config.toml
d_shared_expert = 0
router_score = "softmax"
normalize_top_k = false
routed_scale = 2.83
balance_loss = 0.00714
init_std_router = 0.0065
norm_eps = 1e-06
tie_embeddings = true
lr = 0.0131
batch_tokens = 131072
seq_len = 1536
train_tokens = 465700000
dataset = "wikipedia_en"
Below are experts of layer 10 (counted from 0) of a mixture-of-experts language model. Rows are named router (the router's row for the expert), gate (a neuron's input weights, with its number), up (a neuron's input weights, with its number), down (a neuron's output weights, with its number) and show model dimensions 128-191. Each number is 200 + 20 x the weight over its row's rms, rounded and kept within 0 to 999.
Before each expert's rows: "gets" lists some tokens that make up at least twice as much of what it gets as of all text. This comes from a sample of Wikipedia text that the model never trained on. Tokens count by the router's weight.

# expert 20
gets: " |", ")", ";", "---|---|---|---|", "%", " =="
router,149,201,180,220,178,185,199,196,233,219,205,218,206,205,183,185,224,190,205,157,183,200,182,204,225,195,207,209,223,232,203,198,257,197,186,207,222,192,146,183,186,222,188,174,159,198,198,202,191,181,189,200,189,205,180,196,207,196,218,206,195,184,214,185
gate0,179,196,212,202,169,226,218,203,222,187,194,188,178,200,188,197,223,181,231,201,187,230,204,223,189,211,216,202,211,184,225,207,200,264,226,224,204,216,139,169,194,210,200,220,226,216,195,213,185,196,226,227,171,208,198,213,196,180,220,205,193,197,186,212
up0,177,188,199,184,187,219,180,207,181,194,164,192,158,193,166,192,207,208,201,167,177,178,233,213,192,197,224,231,214,231,249,194,172,194,214,217,224,194,113,186,193,205,201,192,209,216,219,234,217,184,175,236,213,196,183,204,199,202,206,200,197,203,207,226
down0,195,218,192,200,179,212,181,184,192,221,217,162,189,175,226,183,212,226,214,168,211,181,200,203,214,206,205,238,189,188,199,190,175,207,192,195,238,194,209,178,218,206,199,198,194,166,180,184,204,204,185,222,181,223,211,224,172,205,228,180,174,216,160,221
gate1,151,188,185,218,211,160,183,216,194,191,199,207,244,214,191,187,187,236,207,204,225,211,189,225,232,231,200,233,202,169,216,227,200,190,204,193,185,221,218,202,199,192,217,230,214,192,212,193,212,182,172,171,209,189,185,202,217,133,156,207,214,175,239,199
up1,195,223,203,216,191,201,183,165,184,194,230,193,170,198,186,221,234,171,188,198,179,184,203,210,201,205,191,235,182,198,191,229,206,178,207,194,194,199,185,202,201,158,217,173,212,199,203,216,198,204,247,171,199,190,197,200,217,197,205,185,221,207,236,204
down1,192,184,218,214,183,217,234,186,218,202,164,202,191,195,199,220,218,196,156,180,198,209,207,257,176,188,229,220,191,180,174,201,202,187,154,193,182,196,173,196,240,195,190,187,204,232,224,205,176,216,193,198,232,172,179,206,194,193,211,159,248,198,197,193

# expert 4
gets: " to", " of", " with", " that", " in", " by"
router,205,202,213,198,241,228,205,179,213,197,196,211,228,170,228,189,174,240,190,174,157,198,235,179,228,199,185,165,217,182,219,215,213,188,203,188,213,200,204,204,212,191,231,190,217,181,203,179,181,193,212,208,167,175,177,171,225,205,207,212,184,183,205,181
gate0,193,212,192,203,216,172,217,211,227,232,194,197,219,151,189,193,205,197,183,205,221,233,183,185,216,200,201,169,193,205,215,208,191,168,201,198,203,173,204,187,189,209,190,170,191,236,198,220,176,186,181,154,216,224,198,188,191,212,200,181,204,215,194,222
up0,145,199,187,238,175,200,204,223,175,182,165,186,180,213,226,215,189,223,183,174,192,201,217,220,202,206,200,207,186,206,215,191,228,253,206,212,211,199,215,137,217,215,203,179,224,174,200,226,187,189,238,152,184,212,213,230,180,216,229,179,192,187,206,192
down0,258,156,191,201,186,203,191,203,164,206,231,143,212,189,218,213,186,227,207,223,203,230,184,218,256,206,138,196,210,182,174,212,154,230,208,167,199,215,207,225,168,211,248,196,219,200,193,212,202,211,182,224,209,215,176,172,243,175,211,198,163,226,199,218
gate1,193,226,183,228,224,255,223,179,180,215,211,183,226,187,220,205,187,195,214,213,194,190,247,172,195,213,199,195,191,211,175,216,203,179,218,194,197,214,238,168,163,216,196,188,216,191,230,179,210,187,199,202,243,204,215,205,225,220,240,156,182,217,226,202
up1,195,210,204,211,187,212,180,217,198,179,229,225,207,185,178,188,212,196,145,148,236,205,186,225,150,189,180,214,168,201,211,215,182,191,213,252,218,224,216,202,191,222,197,189,185,201,185,179,163,165,213,211,216,225,182,229,192,184,196,186,163,195,173,196
down1,235,191,211,174,205,191,157,187,205,169,208,221,157,212,196,169,196,219,204,176,216,200,177,196,188,197,173,193,211,183,223,222,167,198,214,221,193,207,179,194,225,214,212,197,192,214,168,222,187,218,199,211,174,202,222,208,192,174,196,197,211,224,223,220

# expert 6
gets: " |", "3", "4", "5", "6", "7"
router,174,177,208,180,179,218,154,196,165,185,229,191,225,183,178,211,216,172,220,146,209,194,170,214,190,209,213,182,189,219,208,202,237,202,175,204,212,183,167,192,223,205,224,168,172,235,200,180,219,172,197,230,187,186,168,178,190,182,203,179,217,203,197,198
gate0,206,223,180,203,193,168,207,226,173,193,211,198,244,214,208,189,185,198,269,182,236,207,220,212,190,206,241,193,219,192,200,208,196,198,181,203,179,194,207,195,204,207,178,187,242,195,190,176,205,205,228,208,171,190,210,187,183,241,194,219,210,239,187,219
up0,182,244,205,193,184,209,212,191,194,172,195,180,213,175,199,210,195,206,225,163,221,223,228,181,150,175,204,229,184,221,174,190,207,216,236,240,251,213,158,181,174,191,197,199,181,163,208,194,222,181,228,209,193,229,210,179,189,181,194,180,208,204,188,229
down0,209,206,203,201,180,216,231,164,182,213,222,184,233,196,193,168,209,170,211,188,220,217,211,202,182,188,190,206,200,229,229,206,182,205,191,185,200,177,209,215,205,217,202,213,190,191,201,205,228,197,192,232,188,230,201,198,196,207,174,190,208,208,210,203
gate1,205,200,215,184,187,205,188,181,247,173,162,205,204,210,198,181,192,207,210,214,188,221,201,176,164,214,202,193,171,219,226,171,200,230,185,197,217,214,217,185,198,202,185,183,214,193,247,210,183,188,214,175,214,182,196,196,225,219,207,219,175,183,198,190
up1,201,191,212,177,194,224,199,169,221,177,236,201,234,174,201,189,204,218,221,231,225,216,210,200,209,177,164,211,223,213,197,193,216,206,178,206,214,188,180,216,186,199,228,261,226,207,180,182,243,220,168,177,204,185,178,183,181,222,209,206,202,208,225,209
down1,211,201,179,206,186,184,198,198,199,221,226,192,209,232,208,197,220,181,212,208,208,190,205,162,156,189,217,191,217,207,183,210,189,189,239,219,204,200,184,225,201,191,206,218,203,206,146,199,195,215,189,216,221,209,203,193,210,197,254,197,214,220,173,211

# expert 12
gets: " a", " of", " the", " to", " is", " an"
router,228,186,223,205,202,209,215,184,190,175,178,220,217,182,216,186,152,222,178,204,161,197,219,189,204,193,211,192,218,155,196,197,203,209,188,188,174,209,197,181,189,192,201,214,237,195,190,155,184,195,182,190,189,198,196,183,236,231,226,224,205,187,218,177
gate0,194,234,192,199,204,191,212,214,200,215,232,196,211,218,194,243,233,211,184,195,183,175,165,224,176,200,234,204,230,241,213,205,173,199,196,224,191,219,236,218,171,184,178,203,167,167,170,184,210,234,207,187,197,203,210,193,176,205,162,187,208,206,211,196
up0,200,201,238,187,199,174,199,215,204,198,177,209,236,206,194,202,176,226,207,226,233,200,210,191,201,204,200,210,185,174,185,219,234,182,192,173,175,191,207,210,221,231,215,222,213,211,217,182,182,202,202,223,199,221,204,225,213,231,206,177,203,169,189,218
down0,219,178,214,229,201,216,191,193,216,152,177,248,189,168,182,209,218,183,219,177,227,219,212,219,212,206,189,191,184,215,165,212,224,178,235,170,189,201,217,204,227,201,235,188,202,197,242,198,209,164,213,206,229,215,206,199,190,205,217,169,170,207,199,180
gate1,196,213,204,189,190,218,177,203,183,206,193,218,188,231,197,214,221,191,194,224,204,188,211,189,175,186,206,234,190,226,170,211,199,230,200,192,171,220,146,192,213,215,192,180,198,205,187,212,205,208,189,239,223,195,173,195,240,195,167,196,205,235,248,235
up1,200,210,174,234,199,197,200,200,173,204,202,234,156,194,200,210,188,206,223,190,165,187,188,189,219,149,216,208,221,204,178,185,212,220,193,198,232,204,215,168,193,210,227,208,166,205,193,219,217,172,190,212,213,225,218,213,175,162,180,194,208,194,193,183
down1,225,236,210,176,217,215,225,193,258,199,231,191,210,209,161,196,208,191,200,192,211,160,198,205,197,201,181,199,222,179,199,192,224,171,230,171,208,183,206,196,208,203,179,208,231,217,205,191,178,172,205,182,183,192,225,216,178,214,208,191,191,211,193,208

# expert 1
gets: "1", "0", "9", "2", " ", "8"
router,177,226,188,188,214,235,182,171,225,193,173,212,188,179,169,214,199,210,209,180,197,226,175,197,221,160,194,200,184,225,175,184,214,213,203,208,205,197,198,230,190,209,176,221,141,213,227,215,199,174,188,216,186,255,228,204,196,157,206,163,220,198,215,200
gate0,189,166,185,184,198,184,225,182,217,198,200,214,243,178,228,172,220,190,186,186,175,198,218,199,192,203,214,182,183,226,171,212,180,181,158,233,220,157,204,247,215,221,251,184,201,199,190,194,173,219,211,191,191,214,218,206,176,193,209,179,187,215,198,217
up0,203,193,216,207,227,181,182,183,178,176,231,174,189,222,234,195,177,215,189,148,189,193,245,204,226,182,192,203,199,222,236,204,197,215,215,184,237,207,186,193,199,201,184,158,198,229,218,221,205,187,199,182,184,247,190,213,180,212,206,207,204,215,220,238
down0,190,208,203,212,205,236,196,198,176,174,216,193,211,184,211,205,184,205,207,196,245,189,200,149,231,214,205,226,189,223,225,193,192,168,228,184,206,202,183,209,215,185,202,177,179,189,174,208,205,241,195,218,198,223,183,180,210,246,175,202,204,189,207,199
gate1,195,189,213,224,204,191,223,173,211,229,177,193,197,221,229,203,225,177,191,191,197,177,211,210,197,183,168,186,188,234,186,206,239,180,173,226,223,198,228,206,231,174,204,187,187,196,190,195,209,233,227,217,221,202,177,208,229,164,203,186,199,234,191,174
up1,205,201,230,166,190,178,204,186,194,219,197,162,202,194,241,166,200,181,218,209,178,200,192,237,176,227,223,178,201,201,232,223,224,191,205,198,205,172,207,201,199,207,208,214,221,242,206,225,204,214,214,216,212,204,195,224,176,189,184,199,179,198,200,144
down1,185,190,192,189,188,212,194,183,211,224,198,172,205,214,210,192,264,182,183,174,187,221,195,248,184,202,225,201,200,175,178,220,180,187,171,204,188,236,197,177,211,201,200,183,185,215,183,186,226,210,213,191,199,188,204,203,220,197,190,217,229,244,176,215

# expert 27
gets: ".", ").", "\".", ".\"", "ang", "″"
router,192,206,209,182,202,183,175,206,213,185,226,179,220,222,203,197,223,204,245,207,205,183,172,180,212,182,199,187,181,208,180,207,180,214,180,191,193,232,223,213,203,183,215,210,206,176,211,235,191,205,212,251,210,200,231,194,214,187,213,203,190,186,212,220
gate0,209,198,212,221,209,200,172,185,223,187,184,165,215,206,199,205,228,207,218,220,216,188,179,188,204,196,189,191,165,158,193,228,203,235,189,203,215,218,155,197,178,183,195,185,243,201,218,195,231,217,202,236,161,209,177,216,157,225,218,169,198,196,181,168
up0,202,217,267,187,227,198,201,212,195,190,209,180,158,204,236,204,178,208,209,200,198,159,195,199,188,169,232,204,189,211,209,202,207,213,211,177,217,207,191,242,227,214,189,240,188,208,196,199,179,202,197,162,218,171,161,187,175,180,176,223,213,211,216,203
down0,218,215,190,185,153,210,185,205,202,210,210,212,199,228,183,203,198,210,197,232,218,217,228,208,187,179,215,176,228,196,187,220,203,200,178,211,202,214,175,175,203,236,204,211,216,205,173,184,209,178,184,177,182,216,189,202,194,177,177,193,189,210,208,219
gate1,199,177,201,215,222,179,198,206,243,174,188,192,217,246,209,147,178,224,209,209,214,162,202,172,222,195,170,186,244,236,185,208,179,198,191,202,188,162,207,168,163,172,184,174,239,188,202,150,190,221,179,188,207,220,193,199,199,225,218,184,178,195,200,202
up1,227,205,202,190,219,219,189,196,235,167,222,185,194,172,204,185,245,184,211,239,214,208,168,167,163,169,193,211,188,209,191,186,162,253,152,208,186,187,193,203,193,205,193,178,209,184,196,212,184,175,219,259,237,207,195,191,222,215,203,204,206,231,205,181
down1,180,207,201,215,200,223,192,189,172,210,239,214,194,174,210,181,172,219,203,185,260,196,200,221,206,194,166,238,203,216,196,225,221,196,211,218,216,217,202,194,222,189,223,195,166,210,246,218,167,207,192,235,194,227,215,200,165,221,226,202,181,170,217,188

# expert 0
gets: " ", "\n", "|", "'", ")", "3"
router,180,212,183,197,210,211,203,239,182,173,233,206,204,218,153,237,206,174,210,166,183,227,198,217,205,189,178,199,194,232,202,211,236,195,223,243,232,193,203,191,204,207,204,190,213,210,238,189,221,238,200,198,209,194,162,207,215,163,188,168,216,212,224,219
gate0,238,184,196,211,198,223,160,198,208,186,210,225,198,175,208,220,218,209,202,198,198,228,230,202,182,206,184,186,231,194,216,190,183,155,211,232,197,175,229,181,155,175,185,219,212,229,194,197,191,185,190,208,182,228,214,185,174,203,219,197,184,213,208,219
up0,205,195,194,206,189,210,180,195,211,194,206,203,241,156,167,244,159,202,180,189,194,214,192,192,177,178,214,209,144,224,199,190,225,165,180,200,183,203,214,199,212,206,197,178,175,224,221,163,171,179,163,159,208,219,196,210,180,192,198,188,182,235,212,181
down0,222,196,230,187,190,189,184,210,211,198,186,193,188,206,173,244,232,161,205,186,152,204,182,220,216,240,196,169,196,204,200,218,187,186,234,206,225,185,181,189,188,192,212,202,182,200,175,196,215,210,141,205,212,193,235,206,205,216,151,246,232,215,181,176
gate1,217,208,201,174,227,198,194,191,198,234,207,205,191,226,220,216,179,211,187,212,227,206,226,204,201,179,200,184,213,192,179,147,209,192,179,186,208,193,171,216,212,187,171,169,196,208,196,195,177,236,203,195,208,193,224,237,205,208,179,239,240,242,194,213
up1,197,223,202,185,222,219,192,208,218,162,182,180,216,192,220,157,188,197,193,237,219,226,214,206,229,223,211,208,221,195,203,209,207,218,212,192,151,214,204,227,219,210,205,187,184,185,198,185,200,200,215,194,215,207,187,206,218,185,199,179,174,190,188,214
down1,204,210,214,199,169,176,165,193,228,181,215,209,183,202,217,203,211,215,189,186,187,203,194,208,141,203,214,227,203,195,151,197,186,219,184,207,159,168,221,187,194,210,201,213,164,193,224,177,199,193,218,216,207,170,178,219,165,211,223,201,174,232,217,197

# expert 5
gets: "\n", "-", " \"", "=", " (", "."
router,195,213,166,192,199,180,186,206,205,220,192,181,194,213,212,214,195,185,173,212,142,205,195,192,186,186,192,230,209,203,227,201,156,201,208,184,202,217,214,212,185,185,196,249,218,198,233,208,209,199,207,197,221,179,218,236,196,233,189,199,199,245,223,150
gate0,195,204,227,227,164,195,172,187,185,192,232,134,200,219,160,192,212,197,180,203,198,179,156,209,191,191,183,213,191,178,182,186,219,205,172,187,199,200,153,148,244,232,177,214,193,231,245,211,209,232,229,210,185,157,210,195,224,232,177,186,217,220,207,198
up0,164,213,202,184,222,203,212,221,173,221,204,190,188,187,199,202,188,196,210,242,199,160,188,213,199,236,194,152,201,180,184,197,192,198,205,166,195,182,213,221,216,188,151,167,239,180,180,207,189,189,217,202,203,191,201,194,205,189,215,178,221,198,217,229
down0,167,206,190,196,198,208,180,169,225,211,228,219,227,211,216,225,159,194,229,186,196,211,166,197,186,166,191,217,182,185,184,194,214,206,194,194,201,192,196,165,206,176,202,222,207,207,199,235,234,185,140,181,218,224,212,205,187,183,197,192,232,174,166,229
gate1,182,205,202,213,200,178,201,210,170,219,180,249,186,189,212,215,189,224,222,169,192,142,210,178,205,233,201,185,188,217,160,187,180,153,203,176,201,175,235,212,210,185,178,225,207,176,172,159,181,218,222,192,166,189,213,201,194,210,186,189,159,209,170,200
up1,198,224,153,209,204,208,218,212,196,253,224,222,211,187,176,196,180,254,192,204,212,255,194,223,183,200,200,214,206,171,183,191,179,170,218,222,177,199,199,224,176,215,186,190,180,230,222,186,211,171,197,179,202,192,196,183,207,211,194,203,192,192,167,175
down1,214,203,223,195,165,186,220,241,183,200,207,182,208,188,190,198,157,222,196,214,233,194,225,189,176,213,161,167,188,178,227,201,161,197,186,155,144,171,194,194,214,138,192,184,172,222,236,204,185,207,227,197,189,195,186,130,193,241,214,204,179,189,230,208

# expert 13
gets: "1", "2", "3", "0", "5", "4"
router,197,208,218,253,176,199,148,218,246,200,247,239,199,179,181,255,205,221,174,183,221,212,164,208,194,178,202,218,192,166,185,220,207,164,173,211,195,195,184,180,228,194,193,205,143,217,204,190,177,198,181,202,227,200,216,166,201,198,211,217,195,208,224,200
gate0,176,171,208,189,168,207,208,139,211,177,196,218,220,202,230,196,226,177,178,233,206,218,212,218,190,213,223,167,190,172,185,147,183,191,248,187,188,180,189,204,216,183,182,201,222,213,216,208,205,207,211,191,179,228,192,210,163,247,215,212,211,178,190,200
up0,193,249,196,202,206,187,185,191,221,208,187,185,204,189,220,168,220,210,190,165,190,223,224,212,234,197,191,190,183,230,193,215,219,179,178,207,220,191,170,210,189,214,214,199,232,205,197,195,176,170,198,204,216,243,183,214,247,203,176,227,201,211,185,213
down0,179,190,205,195,234,182,215,251,178,238,205,178,202,227,202,185,196,222,150,196,187,188,255,169,246,223,194,189,204,220,204,219,193,227,211,207,191,214,198,180,182,168,237,141,224,185,208,195,194,196,223,217,226,173,202,203,184,199,217,207,213,175,180,186
gate1,201,190,196,220,158,182,207,206,185,173,176,201,206,175,175,197,195,174,195,209,153,207,221,209,200,225,201,223,216,195,192,163,208,215,230,213,171,205,198,177,164,206,208,215,201,182,238,215,208,201,212,184,185,181,219,194,203,205,166,176,200,200,198,208
up1,187,187,242,144,180,204,163,188,231,164,217,216,171,234,203,187,217,207,197,169,196,198,207,201,158,207,222,221,161,219,216,200,228,201,188,152,227,185,222,197,178,209,190,176,202,153,195,223,208,198,204,220,189,203,209,170,179,151,207,177,176,205,174,249
down1,208,193,217,196,216,213,211,183,190,191,179,203,217,188,176,197,249,205,190,217,178,166,225,218,179,200,226,218,208,194,197,220,205,180,199,161,236,164,198,212,232,195,207,151,198,200,190,249,183,175,208,216,194,215,192,218,198,202,156,180,202,192,193,235

# expert 3
gets: "\n", "==", ".", "===", "|", " =="
router,192,173,244,240,195,214,165,209,208,209,209,168,181,241,175,200,189,191,213,193,197,205,189,210,204,200,203,238,187,232,188,187,211,194,167,191,240,186,202,183,166,205,202,233,184,190,189,224,224,198,173,196,186,217,191,226,167,191,214,192,186,176,204,221
gate0,209,183,202,217,204,202,206,215,180,179,217,206,205,242,208,185,225,227,170,131,182,185,173,198,191,211,206,221,235,212,206,196,204,232,190,202,207,221,185,144,201,189,192,223,187,166,156,208,194,209,186,189,177,194,192,191,175,165,161,220,198,212,201,203
up0,203,182,187,205,234,222,165,206,232,178,190,198,216,207,214,181,202,189,187,241,220,237,183,216,219,197,244,198,178,212,199,202,168,204,222,191,216,183,187,243,188,148,202,201,226,205,212,185,185,182,172,229,198,198,155,161,195,221,199,189,203,232,197,199
down0,168,190,160,189,220,173,189,186,220,207,192,231,174,188,176,185,210,222,185,228,207,195,198,167,175,233,166,189,192,211,216,202,216,237,185,216,206,215,188,174,179,190,225,186,181,190,203,210,176,215,193,196,182,219,178,188,217,228,216,237,180,244,203,180
gate1,197,163,221,206,198,197,225,168,208,211,182,177,215,211,207,185,209,209,154,242,192,194,219,218,187,188,197,185,196,202,237,227,159,202,231,201,181,203,197,215,202,235,219,203,170,201,196,185,157,207,205,239,215,197,216,208,172,210,216,261,217,236,204,203
up1,177,213,171,197,235,183,188,180,197,256,208,197,197,193,246,198,202,185,185,205,179,198,193,207,224,187,197,206,214,195,201,234,210,159,173,184,188,199,232,209,216,241,152,211,192,190,207,209,216,228,194,193,163,214,213,200,178,186,180,188,252,202,200,168
down1,191,194,236,181,194,180,192,157,198,214,190,200,204,197,194,207,210,198,212,200,168,172,192,240,198,190,189,183,219,242,197,253,185,234,209,176,219,193,189,189,219,225,194,194,177,208,210,190,193,214,199,218,149,193,167,170,191,181,167,165,226,225,214,191

# expert 28
gets: "0", "9", "1", "2", "8", "7"
router,176,214,167,205,231,237,199,182,213,185,187,202,169,189,181,202,213,194,197,165,212,204,197,177,230,149,198,210,197,238,180,172,241,214,215,214,195,186,212,224,197,218,193,192,146,212,198,216,156,197,183,189,200,248,221,219,207,176,225,175,226,197,188,227
gate0,184,180,191,194,210,187,194,182,196,174,212,179,194,160,221,202,188,185,210,205,174,173,223,198,207,203,207,229,157,200,193,211,228,183,211,219,194,214,192,215,191,205,204,202,157,230,198,187,195,204,189,178,201,206,237,206,183,246,193,205,204,205,202,227
up0,242,194,217,156,224,196,175,174,205,180,181,197,203,209,214,195,167,201,208,242,216,210,205,214,223,181,190,209,189,183,182,204,223,198,180,182,189,193,202,201,202,184,223,201,179,204,185,195,195,214,169,197,191,200,199,169,241,208,164,221,190,202,219,206
down0,235,225,196,219,188,197,182,193,188,225,189,208,199,153,174,202,224,186,206,160,232,189,204,176,141,181,216,192,205,194,227,218,192,187,241,171,197,211,191,196,175,203,187,238,165,187,238,194,182,197,202,175,217,216,190,224,205,194,211,236,206,156,227,185
gate1,212,173,180,208,209,186,228,214,205,181,231,195,196,190,160,225,210,248,187,222,192,183,212,187,248,237,191,210,193,172,202,180,177,204,178,227,183,199,197,213,184,219,193,221,223,215,213,224,213,235,158,178,226,193,199,196,214,218,186,227,215,182,211,199
up1,208,205,176,246,214,222,191,208,210,177,169,183,198,180,216,182,188,177,214,209,204,230,234,215,211,218,224,185,195,193,184,229,198,214,199,220,232,199,187,189,193,221,184,197,225,235,173,171,216,191,212,167,210,210,224,201,233,191,198,202,201,229,201,221
down1,198,169,146,164,194,233,190,191,171,210,194,188,200,190,224,202,204,231,189,227,244,193,238,189,207,172,196,205,223,226,207,194,180,185,229,197,159,220,202,204,190,184,225,206,220,205,193,208,203,186,225,203,184,231,194,247,221,184,219,199,192,239,208,211

# expert 30
gets: ",", " and", ";", "),", " or", " but"
router,218,180,233,168,218,187,193,188,181,182,187,162,186,210,227,204,190,227,198,198,180,185,232,209,217,244,202,195,179,163,186,216,189,225,212,247,205,186,204,203,211,244,193,200,241,217,198,184,217,201,182,203,214,188,220,177,204,238,185,196,188,205,176,230
gate0,192,196,151,207,194,161,156,203,195,174,187,181,222,177,194,208,172,189,217,192,190,223,189,166,175,176,227,227,226,200,192,220,227,207,184,181,185,210,199,201,195,180,204,215,212,181,204,241,200,188,220,213,235,198,168,205,187,208,195,202,162,205,191,229
up0,203,222,222,191,193,201,229,240,211,168,194,168,188,208,189,247,193,197,193,209,254,197,215,231,225,191,193,183,193,206,208,180,201,196,182,200,164,230,183,172,178,243,195,197,219,217,188,192,208,187,165,210,163,192,183,219,171,186,218,186,211,167,210,224
down0,196,184,206,203,190,188,231,185,197,186,189,190,164,211,159,168,207,191,183,182,207,225,229,185,222,186,192,197,201,250,191,169,206,240,220,198,237,219,207,229,190,154,208,169,214,191,199,214,211,216,211,192,197,220,172,193,206,226,179,170,198,177,173,196
gate1,205,195,184,198,187,197,186,174,200,218,196,213,207,206,197,232,163,182,222,219,226,196,221,174,215,228,235,196,189,205,209,176,200,235,187,195,179,179,203,186,189,174,180,220,196,161,234,221,189,215,207,209,171,196,196,204,199,222,223,209,185,169,198,219
up1,165,234,185,206,176,232,178,193,183,189,184,169,235,245,217,195,206,209,214,190,186,210,174,209,211,164,194,189,237,173,196,208,150,168,210,208,201,214,213,189,217,225,176,192,156,192,212,229,221,192,186,207,189,219,225,225,216,188,204,202,219,188,227,217
down1,166,223,215,206,202,204,233,200,230,211,235,183,229,191,206,214,197,202,223,144,184,145,193,176,204,187,199,234,221,215,214,212,196,209,184,188,204,227,164,256,185,172,211,221,184,214,203,215,225,242,207,219,166,204,183,215,147,207,186,173,172,197,188,215

# expert 25
gets: " |", "-", ":", ";", "|", ")"
router,172,222,194,176,209,169,227,175,194,218,205,184,184,229,209,205,221,173,224,199,189,170,216,203,221,233,190,206,206,208,173,169,192,207,203,203,191,199,212,178,170,201,158,238,207,222,210,245,229,237,175,186,246,211,199,172,186,200,189,165,177,224,219,212
gate0,184,173,239,221,201,190,232,218,160,207,172,191,191,188,193,211,215,205,230,203,215,215,225,213,193,185,228,210,200,171,178,200,192,188,212,168,189,200,211,222,216,229,191,248,188,225,207,195,232,156,186,212,208,197,182,221,173,225,208,159,171,177,187,199
up0,201,168,177,207,190,202,203,181,170,187,188,170,175,201,163,201,224,201,240,180,217,189,204,191,194,190,196,161,189,196,216,192,179,194,210,186,217,209,193,191,206,235,194,203,190,184,224,236,198,192,193,204,174,205,226,194,185,216,187,212,212,195,171,193
down0,181,179,214,228,228,237,208,196,203,208,200,207,214,165,206,185,222,174,225,194,208,234,218,210,182,169,261,216,197,227,235,182,221,222,193,183,204,204,191,224,192,211,199,239,221,184,197,202,244,224,202,180,183,191,198,182,191,219,219,154,209,199,176,152
gate1,211,142,216,185,229,215,247,202,197,200,234,203,182,199,183,208,215,228,210,209,228,189,188,201,235,185,198,207,220,154,211,177,236,170,215,203,177,201,201,205,187,236,224,226,181,175,195,201,196,200,201,192,221,181,177,217,234,169,184,178,194,211,195,216
up1,161,190,195,206,224,215,208,214,200,216,207,163,229,181,198,210,220,197,226,227,199,209,214,191,183,199,184,202,225,192,222,183,206,208,225,219,193,223,165,165,181,216,193,196,224,205,218,193,200,207,203,197,221,184,199,212,229,172,208,175,232,177,208,194
down1,194,209,208,200,197,194,196,212,222,213,233,203,192,204,201,228,202,174,207,218,189,211,200,205,234,203,188,199,213,203,232,194,181,235,188,175,178,231,205,194,182,181,189,212,191,194,177,186,209,225,215,197,197,207,168,218,250,183,168,193,194,174,195,207

# expert 19
gets: " ", " |", "–", " /", " p", " de"
router,180,216,187,204,210,174,208,219,214,202,185,208,175,194,192,198,221,172,197,176,203,213,197,207,223,168,223,159,201,229,193,197,216,194,200,221,221,205,196,161,201,198,181,166,158,224,203,179,175,180,194,193,226,213,207,220,182,185,207,199,186,193,210,212
gate0,203,213,163,171,187,210,190,205,212,195,226,208,205,188,207,172,223,172,216,186,246,216,207,180,171,186,197,181,196,223,206,200,184,210,234,223,199,189,191,212,182,253,197,199,207,193,191,174,206,202,208,196,213,218,172,193,237,197,224,182,232,172,205,205
up0,206,211,217,222,203,181,197,182,186,211,215,213,204,216,210,186,206,191,199,198,171,220,200,220,207,213,220,186,198,177,224,187,188,175,216,183,183,218,251,170,253,155,221,226,189,197,185,163,199,190,220,197,190,214,201,203,193,186,203,214,204,179,210,231
down0,220,203,166,231,197,182,214,195,161,206,197,199,207,174,193,188,192,225,164,168,203,239,233,218,192,203,181,193,209,175,198,204,220,213,227,220,195,206,241,219,167,194,214,182,235,203,186,131,183,196,200,198,194,205,200,213,188,181,163,167,180,167,198,199
gate1,237,237,198,177,182,174,169,187,167,194,199,210,215,244,207,209,209,186,204,200,198,215,222,215,196,160,255,184,215,204,201,201,225,174,230,195,213,214,192,224,231,219,214,202,204,200,205,206,207,219,185,179,188,149,186,186,202,184,205,209,185,210,216,183
up1,200,224,220,200,236,188,172,161,213,196,202,175,205,207,203,226,197,217,204,201,165,221,199,190,207,185,202,199,197,186,194,163,187,178,180,224,227,217,215,201,182,257,218,196,187,209,174,215,214,189,153,180,159,200,191,227,218,204,199,238,216,185,202,240
down1,196,202,190,200,198,222,205,208,171,199,201,200,190,188,211,212,195,205,201,145,211,163,203,220,217,246,219,185,212,186,230,193,209,226,211,187,230,199,203,204,180,195,209,200,203,203,182,214,195,184,200,165,164,244,200,173,223,181,201,187,222,180,216,184